Weights of a small mixture-of-experts language model, trained from scratch on English Wikipedia.
Size: 10 layers, width 160, vocabulary 2048, 18.2M parameters.
Experts: 64 experts in each of 8 layers, 64 clamped SwiGLU neurons an expert, 2 picks a token, a sigmoid router, a shared expert of 64 neurons.
Training: a variant of Adam for the experts, 537M tokens, 4095 steps.
Below are experts of layer 5 (counted from 0) of a mixture-of-experts language model. Rows are named gate (a neuron's input weights, with its number), up (a neuron's input weights, with its number) and show model dimensions 0-159. Each number is 500 + 40 x the weight over its row's rms, rounded and kept within 0 to 999. Numbers have three digits each.
Before each expert's rows: "comes after" lists some tokens at least twice as common just before its tokens as in all text. This comes from a sample of Wikipedia text that the model never trained on. Tokens count by the router's weight.

# expert 32
comes after: " ", " |", "1", " (", "–", "2"
gate1:466471544513513424563533496630534507480522466534493506511462475501480494555525531503444483496524517456408489485510529451515502501435488461467468537460460504488479493420536473479472504516480534507575482484433453402530488528496487515464496497520466480529505532479527483442523544468591488472483489492539516461447561503480557561581466503468443427576494512536492543637541484496485463414407491498489505458493450476408460530516493535493534524486476491462536502615485499463510513479486492
up1:453489483499518570563485508485546473494445558553446525420456438522510449514516569578449489492538532536399504508531578472477522483418537457487482503400508527506475555522504446467484494441525503565554497456440502421484544564477504514532452535505518516539435491508482525498522532489566514483518491522523566522420445498519516458544527561497468473504503432511492519578564533527530475505465512518513474512469452487445453494561452500447538504454473486510440471581565477425459559496493531

# expert 23
comes after: " the", " a", " to", " for", " in", "s"
gate0:529476495491528495469467501572493570504539497587523477509480477452429455459515449499542466514498505509491524453517517495490536504554458485600528446503448466496516402492527490519520456490531535455476526503461531455518506517445539594486469504451477559559509524563488512500406460480521547467598523495520527477406502482477517492524470384507543492540455437575545591531484528507508492491408477530523433498536555465523497435540541512546441480496533533417538509479502531492530548487495552
up0:505470463535546486504482458569444474480485460449606473543459527487413462454519536451539423561520524469550587488494494441552490555537494495566490503533447476468496462520566511519475498470495541520504477490496527516493581517547481495511446503528488567489470548481570492519453471489505579518526574528484500465434463434497587476530473464565494486482534532499499548489429460512512499479515519504528465469480516466505468446534558461536463514586547474434510479410459567518590427506464527

# expert 19
comes after: " H", " h", "h", "H", "ol", "r"
gate0:500503504540492542424509471494552420477404443487504449478509536491487515562506500454483500524472576508516482495536543450520548461536471526559482495506386556453487453515434428496509434509501413479501503468470546511527467503553566522486537443476498458481532514380518520469495482484594512499356553489525459411532526489421519506519512532463473506544525555484527503490489519455483527447551502460444520503518520456478524558421519485509507554464518495480514466486477468489512530528458563
up0:524521569482432511476568494538529468437486547586548510452502578513496577528468465494561485529494578511526539387498474532504513520553462416481453511526494519440579481547486489527481444495546445512519458507457522589504517477513510512502542500440499511496454497429530512417522493523520531513493532535566472492527479486489486449522422543472553479514514557497432559472457516456588496493486546462434487503491440492479502566465581605476443498508522477482541477559486448521516491532506532

# expert 14
comes after: " P", " p", " M", " m", " v", "P"
gate1:473491493645501480465495533544522531523521476513518484463485510584405441470488455448465512522523503383500557473516497512511477502513486517545457529523495526438420455447529453479493453512510454502483526550514483521504542496488424494480520505549452496476432534538510463612502477465535477471574496493448453522482494521507503498422514498508454532488548518429422522490467467474471513460481469454508459477487525485479396452449538499525541541516451611516433546517506474568491502502441556
up1:476492487546505487472545454536565546453572519523493475501544532516436438525531444469490510499508501385500435494509513443517493487486535568583570521474467543534460513525485461498481474475472449521451535497526411547463566471471432435523473505559413545498528448505434492527493500490468547498544486546452537550493518551484496526481522488490489542481490537532450537493468470458471495461561488546496498457525511461494418451464438499578439534548485588517426569502431531472497512512402482

# expert 53
comes after: "9", "0", "1", "8", ",", "2"
gate1:577520424458485502461488477492487502592418497455535528512461560489515481530512516511530481467508616550471552509503475561517463434439586460530491480516477540527565565564515559475390487482473441527506517482447507442515522536538456481475524527469464483532491572465487516457413530545521533526447492572547444443490472498459476466564483548537499467471507577447517550561473455543497498538459573520546529507487529531509522550501510446493472514519497530545481532542468505473519556532439459
up1:593481465505499484477491476512537516495505492537524526453452550478483504570474516538544507492479529445512480484468519443496472525413547472472382456573476464520529535505565476564501412521494383521481506517492506519468450416561511463499501482487479482457451502544497545442502507427548524616589466497535520436451463465503478488515462462539521501546564490547477537491473544517480473471524533571511529491465488508509505569546504434573504491540513520527429485490498452455562444501489428

# expert 26
comes after: " L", " l", "l", "L", " Le", " le"
gate1:533531497514530519487489510491508496402490526552590507433481499458389528560463455472501539540591536536423480465509501521458491411483459504501523499516470511448552496451515533441564501499522506578517454452508515446535488505417469475518478565517510517546406510465485531542528529535543525541554525494487447467492460505531527456545517517503529472500526488426520608474450463588488497555446497541511479525483500472500498400615493532462506537453519537530487487531485566474508455499499496
up1:529522532515542491404482501531451490470507565539596460439515453474447514522486440514523462527547501554495500413475502491463480471543515492477524459451507552545544500463514467418636556536510553550512471506426494406448600526495583510473561532505458542423519532499478550491551477451584500546485508479514489457496514512458536488540466456549503520576493522492470514452499450492529532508492503496506448489463476476492510539542521542550434525510452561468503480540470463439505528461526538

# expert 41
comes after: "a", "an", "ar", "i", "z", "al"
gate1:514462493542469503445528509520527553538448530471531503528473488474545578506578582508501464474508527522464557469482441486484513523497480504527450467515484514493445490547495450510520412471546591482484477458497538458464450398620515429462459511430424515601471510501510521480422478479485493554490476496460482457403503447463490481485464550526521484512533463531437530458491542433552555490552481498463454530455501512504489435506500457592497504490498558504429498540475491451570475475502475
up1:498450466498567470482449501518485477442468472428586512416539499461493485527546517546522421517504535527516539523488470459477495542488530483518488510485487470482549421529559464538502434415445476493540509496525513554514488472627473493486494489545475457536470437513524541566564487452487461465533543479445469535479565519467495469501483552519616501508484535460470510460472598437533560530438517544533409509484517515499565489489476478496544525526467526524408495550532466470572449502486482

# expert 40
comes after: " N", " J", " T", " E", " Ch", " I"
gate0:485529502573517463478618428536483453515468530481476523515480525496551544522491444494489544455586465486493534536481535552569390472528505528469529479363453502518493481557466517570455468524522506480588534508497477442502604518506504424485569518487459497503547470460517496510492480504479451507450542545497503459470511575551471462462483449451473478483475479478457513486526488522536474453511525475563533471495550539486477473507550433450470544538495485391483479516502540459445575492489502
up0:557501490548478486406579471594522489466478519488497571510566482507523511519506487590540440507529503433414472395473434487510510482479496463488538481553532437529398508498487529479556452512524516503483486505489504558526487484473505519495535539503475472551556455483469480479444461497498473506475549564536496559473581491535541430479454539448549506481511471540554573493460577500535476484584511513514473488561506478448559497511582493496546510447523523485479509549432553568437488450491496

# expert 1
comes after: "-", "'", "–", "/", ".", "un"
gate0:479486505505497520606566504465482537467442494535519519481575465508598493471548500519388536474469544576415502458507539503518525528462517567508532472532513552483447433535490492532504513536551473536521493474524507523528583514528484511453548523532444542513420475520501444473504458551527427501504595442494472497375545480505526483448456527512490433424493515537555454497534495554513489502473504524570474512529491465530473514497451423550476519500440571443515505515477547433514503509491504
up0:523502542525514496453491520486537483424466508455512509587485460517481520527535497519496517501534521493507533539453474518459566528431521423528551505485492500484443545496490496557463431468502418517561473463463539560404419548550483477507493552549544508540499496474494477501552495457556475478562505470555532506464506568580486436573488485542461481467506459552461466429493483411524554489462416516482394553518474477450432463528492488506466595522520473515472494564510499551557469462459497

# expert 48
comes after: "1", " ", "2", "–", " (", "3"
gate1:500446471570489525414578486513414476504524526506508453511525470497500479515459579474519516522452497478480506464462447474548493468428428620549460502511458467539457530510498550497440480462524494522535478556512452466524547535594510501563499450449491506506500594441532526506479574479458434421481458527552532555503489531503568542541456550481514546499546520480499463426576462544521452564517511499492517546470509476479527448494480585474470462452551502543555507547510497514468499459458498
up1:510496476545498471508528452544522463502483450470498464518451509456489484436521520561460489421512528576553559550466542511397482510492551506532507590471508454581528519458489510480544504495463472531489483465533502499483540461526575551459446486550490468464517454526520542500469516506539512583543518505516486546505483488446516470642594424470485418534501435414551516471439479503549513476498453532496506449477511495384563522497455512540535517465456465505533502540500494549516492520468453

# expert 34
comes after: " f", " F", "f", "-", " re", " con"
gate0:512472525510414485543530524515511528487547483559569563505512505472489461497463478504507450478460498491508535454442517477464519508533585448518489425498518434510500531530465537437503473525481511535525541549542470519488554480498396515507529480480448435492447563516491597502420447548487530471494489575493476544423536472437550486497502438439525425464501460491495483549432497575587480451478438536518484460528519472501506507515539460589438576473552535479457575500519491434510494544464502
up0:514474518511480496537499491571450551493526529501530553559520500486508492502487528542512516465436482564467547431498517481434533438507512475510606512494553449510471579427483487430540533522491471469572522515494512496453564508505470469481575503474507503480541566525490542509454456533517534527452492534520506537431556479443559501492574403519506393542474438485489452618503480496503447496484504467544498485559520452494485508530586488513398578507539474489485573494545508475552509482458495

# expert 50
comes after: "\n", " ", ")", "\"", "F", "%"
gate2:539479392560503460527578481464462490534488480553547546642481480478541470544513453581534490443526507432447443454522458493531562568544554413541438489445511447511511517466508415502484473528487486460460469508455483498501519433534496528442579516509517522573511534424410527467475521486553472467497487554460547499479541513565509451508516503480413486479518475470472518466536461505519491512479453537479532505496514501585575520526471515487489491521497516524497515496448475484504471497541571
up2:461520518467486564437483446509476509454452506522530472425491496465510436519558521512537508474380515508487486448482523497477477448427523460390508495473502512530533454605550546517447447485544472490469477484602449471550472479485484474455474487502489445488494509449554598545486496471497494513481549452499528489466474548488478472480460560445559467489484486515489493515515518558533465528459552473578519428484504480443456422487455549465483573542481536449512463534487437537576467564482469

# expert 28
comes after: " of", ".", " by", "ed", " with", " for"
gate0:486500506472533547450444538444524430423479472548523585491490502491501506628540519554498528486435489503434565506529501391508488535472466512521483529526482520414484435470510540506494530511513499404468529523483502565482552482512561500441458545575499553542488457477494497549521471478515489489479546563486468349445472548452495508508428450474484517484536500505469525483501515490473526530576497441484517453511514489524447455502472459468492479480431556506437549484501455557514503557525505
up0:547456496553527470438529519509518536497492434513525473549545500496503477558542474530516487441515528441494527473524488499522479519516488549584437487498461466446539524489452495495557465536509491469541517486555525557484587463453489513516459512494467575517515491485350474484436479519526446452508463543528460471508420528587473490539434477503477434420543525502505510479402504518478482619465527521470533434462513499514488482491551485471482491492457651497529503506488444489486499527543523

# expert 37
comes after: "0", "9", "8", "1", "5", "2"
gate0:520465437483502471460474498476505426528521505465516531430446572476494456445494504571547508485521510496530544499506522545491477508558465481508516423439530522514455507529517565485489431490526471493517518451492493465459510482469557487525414436408461491512512463451468500554532462459525531466564477571469504602508471568497477499473542451412447460420469444541515526484521442589507460436471556559439492517500484443494478489484439515468418494522513511504492411441545484476561474484445472
up0:500520453502515497501515436479466427538521503491449588393524436515452553550517521513486535458456455516551587506511532449434503462490432493461478492446521490535412486524511510452546417513476498505515523499532520517533474447555551487519429468416408523461499482404461506550541529476533472483491507548490475494516461578529501531450506473436490526435462524501493503502508446573438490427505532507439555503435461474530478510491449535443453474500475558552452506475542464479465512465452470

# expert 21
comes after: "0", "1", "2", "8", "9", "7"
gate1:594448557509461566526442526489509522505526508514514538430449528452457530531557484489511522524466488523504501509474417522468535445522549461527466476541499531498468429507415552441599457413420436593566515512537546495433547437501506532532474453480525506465451507518437491527527510493558486552504535501473485443498505489566510460470429441478488471428564502516509489529499501509500524498512491482471485454492536529382467505590520476547536522446556520434467493503443506498531481491493503
up1:493500471445551528557481500455497490464469508455484525461492471434527496560456421514443498463520527532581463496467545453537479505510434444435533545467553509471505521459510416573545553530513421514431576481449461544440448455532520518495546477505468467556465515501542491467420562498505462512436495540484550538507506530480466527508470533547453449451461478497491478540474446505570485444487524520493494494407540575559524583498498477483418506490480526587470558537486488484495548523528443

# expert 18
comes after: " S", " s", "S", "s", " U", " as"
gate1:472518448488457471482503473522496475505480503527513585495522486518522474480489511568535520443538535486536526463583534456444494481489448542512453480526520508518507442476576533474413568528505436486599516454473533519498462487516495461458481435459482474548423534413472500571515458480558419466559529534513512547471536551542486427509507499441474463447518505478406537526492475531477512427415489569562511502482548503513483454410523465465463578541515520490442465563483519539504480550466535
up1:560531498479492440478611512516526501503499487526582542517508540540455447532497493510522585501540528454503533485549523482472514473470449510521439470421454492417454396549540493474509515470517482478523466479463492499494465474470525566472423456505464475588442508508536464529476463492517476566557575439519510494518542522577521539537504423489497466482475538562525623492472413464485483444455481534506515487483538417518443477485503417512473505509435523492448513543473541454476488510493537

# expert 29
comes after: " ", "0", "–", " (", "1", "3"
gate0:516489428510453435557517507525574534467497445480493469447496512541418528549494510507428571537501532572484516454423507495467525519544538495530505547467502537460514474529492517478463442497401499550537490408490491482482564537479472517487519423528499499487504509475511470451461409522576517450501533538515503502497484459511540482560545463503494495547534409455465587529434432488466517496466478462438505428516530474487473488580493443519554498500507552458452483575551585515456453506439517
up0:579447560469501537531526500479433491498554535574514585512491444434554463503483537541524413455580555523450481449511497473498516432509543556523471507522501446506488478464547469564491478532543460514440534521531464414576491540501479567513510509469486536442468526518492506495488451480505455529474508391528497554502462535457483438525431540407466462447521518478514463563537504538502462492465530497554498556459533464427558470530451571535469467485473507576494556539487485481471488514470519

# expert 58
comes after: " was", " is", " be", " were", " are", " been"
gate2:491515481482491533504500468474507467521521473505531514525488466482482476521423479567508557526492499543549461489509479496534498476551504480499557428512515492491512523427447514485431472460555517424461570520581493468532472454556500582459445497509483523504528475521461500532463539439549544481539507503418501511563420452507544501526477533469465509518499546513519479483514434479508525436485470526592508354470494412398493492519526519464487559407456563451457490496530452465537446561459557
up2:455520543486467556526545528479517445487507429534550426459483509441560457526565550560491501574553506454446393533426536473531470504553549511501455425456496497472512536512514549447519473454486442553476498494612470504491533468496457531459466493512491508505527460481418517505506543476530544464513543527535449527502459451514498491451441523514513566480457539456467517512501442532505470498414528470589512534530412438531508456488475486464505573436470444492516492521525505513487448578487540

# expert 4
comes after: " B", " D", " T", " b", " d", " t"
gate1:500461542552510530493450486546434572495481523493500501448538474430480569480451507510519469495430505469551489495496496463513577442520413550526541477507554528535446484571530483490508481526450533501511506494506504468509543572608450456478474491440498461464578467600481534473460544538535452546506538470517561559514401502548478469514489440520494553520510526493529479512452528561498523417501474430596501458483478452451487530515563533480417550500495541487488459503458507517521503556444540
up1:552505487496468488491484514505462423490519459486540485533459493410493492444516472542623489445413559524484569458489544539589504454517525559461439476449509435413502539481557411485507496530513528468459537528564449453513505487491499518471515497459485505475492459454510443497465494466524405508464497563488515530505516483447504496533528526439503591474520619502423568512517515513508495476502484410480541501485552499507485520496462466481579549460437453539466540484485460550526494509493498

# expert 25
comes after: " M", " |", " m", " R", "om", "M"
gate1:494480486496498517518475507537465542468457530523509559554488514505495457530460496440488516483470476488539457448538521390482514562537525521486500514534511499555466441473487477498585526452468524518515424540499464454528588526485599473509582500512443533480544536477578554560471521529519489475513533475545428537555568535445553542499436428510396500536486477462470472569497475537481423499494466593494486496489546411450555552481497480519440480460483518497564488567471482528443539501509512
up1:549482512576510513470508478562460579470535455504497594538540433505472528506519469493396550455534419474513499453472493560525524564516530445536489453478551465507524464558453527540554504566510572445524503543503514550505491460471451526530502478498520499540485522507410559517549494524545511441514507491455537454503513498515513525465470470496466432470525523444526448524499521591477438466461478523489502478507662423513478511518491470454451524480487436461568537524526465509497484509475564

# expert 22
comes after: "\n", ",", ".", " it", " It", " which"
gate0:493463505539550552541512492456427512501496546475544558511460436451541507527492444522502476497549466509582484494478504441465494486527542521623482562532500484585501546517545457589542460531452469497525478509546502491503554519543442617540537480499500516479515531491505564544467524521433422498452547515549481527515482575543500459434464556405491444453474549496478514534544529486560507519522475472584563539494543534465564501547487489506485489480491518456523465562501518469567516514467548
up0:491489445537442507482578544445502461529443458536490529487546531505481447490517568515511530484532521476431465493512459532532492552501520491432491499468465484561517473527545450410427488449570503482503462431515474450562511519554477418479429542494490461499524511499493484513465456471568512541545408517422565528562545496477483493568551442500501517505509471472525494486526568513514485554448473589450405473451484544473504451460481532454537478407500514531551567517479471564482494462475535

# expert 62
comes after: " |", "\n", ".", ")", "==", " =="
gate0:501523476520481518481524398518505542473478508467521558440452511498468514464466453481500515540474548506488508490573491476490514503499527507467533469491512485542485408482494482490559512493481498501467480470532574547540441482414476492468564576609447533500448485433398455524501507519495487558546453523453437509499520484586457528495500631506526494540467490508496428487500509568506563497580532483456438481504501516491502528517501467566495380477568440500511578580507484508476508521512523
up0:545486510501506491535548461499512501459525539520543580502456491509482488445531429537465497440496576485500574512498547495474544494503537521460490525468554464481516408488523500459618554521474496529504491490506475503503495458427527521422493534649480609500492505513476458412451539532472535565522491513493466601484505490549455527563502578466488478553443518496467464527486506549500521476506572483442479424449542552437493521473461447535479453506555480502478507541495482530465452527494504

# expert 10
comes after: "\n", "==", ".", " ==", "s", " ="
gate1:502501494485367499462485490545473459502519485571538545453492527470543467446528566559470478457511542479559489510462531458537533445445516446513515396539481513495541432534457532476461532481409467504570551522544505504605502489520576534443525466519452532486476545538463524507442476501498519503440552547479463504491560556476581494529442414511467524502534580508487559544474477560500476525437533514537548442453477504487491514493507524482451591493460517493465489444522500512517477522527458
up1:524497508478421487487460496538477560577495513489636538468486545469552467555462522574439471429516538479563554520530517510553521511551506514576496460548473503450475478582472517493507530507448481517576498535526511498518465550476559542455487452489424518526479482531440536486477504508479468522467558475468439498471459483508538475463416444509458470492490509530543531489483442522497461536454493435535550437456505504474538461523569510477503584534490497478438442470531526602513574534518444

# expert 17
comes after: ",", "s", " and", "es", " well", "ing"
gate0:430448475540520519444547501539528487468490493486576453521480519477459445534554481426525472484557462517507504471478519498487473458541493524481476444508507495507509471498483468531437432494475505460506503461511453507490449471554495482468492400509453517422481515507511517441527551486478548507490563500473590578474603499374484502486468444460586553557550546545486508488520541464482504469488525523432515508484437518538520422408491601409466511525487571506536494513548524542478488503454499
up0:517477471495577540522502478466460513552482485509579553479486499460552515491549529540498447535526510391553544492394519476556531623489466492477482501457541478536567482504505435504528490510481533493481443541593493413477402479529468449451482522513539472462491427524479537461520488465473497504515490582506414477511497498519559487538433579546509425451515555480517503507551495550569471496449546496529465516447502513509498586540477549504485517464533457546467494516500475499521457545520532

# expert 9
comes after: "0", ")", "3", "4", "5", " "
gate0:532486567504533483490560402487444576439518526561504560504460504475563549517518464512499485496458522463507509447506523613496504501515523465576473526494498466499520513531568529403493521468454481436487497507580510453494495460520519559420524545548516438573476545445444500434483510506488506497566562512450556477501512493495495472465487567503474507441483490481465534482457561484455455589486524468425551525442506542493523512535523504459409541515534504471519506502488512534529455541611537
up0:487472541488454491502500486476511545428467558554499542497459459478544585464519425454491463523460489507494530452571570554498496416559521489468528515456503493438498482492504498476545498503479521489496575533542532503500473499420462519475552493493485418549463542481530516523526529589435527490531493557545519441514496419453506492502481481581523548439451512456524517482560502518518443498476561426486524531387462535460459523455568492449385505524498501445454472474527518485515523523592524

# expert 20
comes after: ".", "\n", ",", " |", "-", " and"
gate0:519518470533418493570546506501493499494498500550507474514461490493496536485498541473477559483501531537509547475472493536510478476503496534549468509463467479507549439457501400471484534464518493541467433401524517514546572484551538569489515529466483496499498577500521506463493490528481454506469431528465487513503373544559502497496524431489458461492404422443549586534431470503583473530480524518462488523499468561469432502545490527589476489482431459465389546470444507436541502482505496
up0:403527464531590460547520469481453503499540451510525518518475557484518511500483451473467497519487439549519500427456516507475572504569455481461496482494495574534530496521470420461438548558556534439513468461483489563590437471613526526533542522538449511457467543495465558581553523575476512463519437456514473442494485483551518533500512425521478514505512485512483554508477487531530539518516541479491535500483511466516405472441494514497444465576471511538400495530539438529474523488526518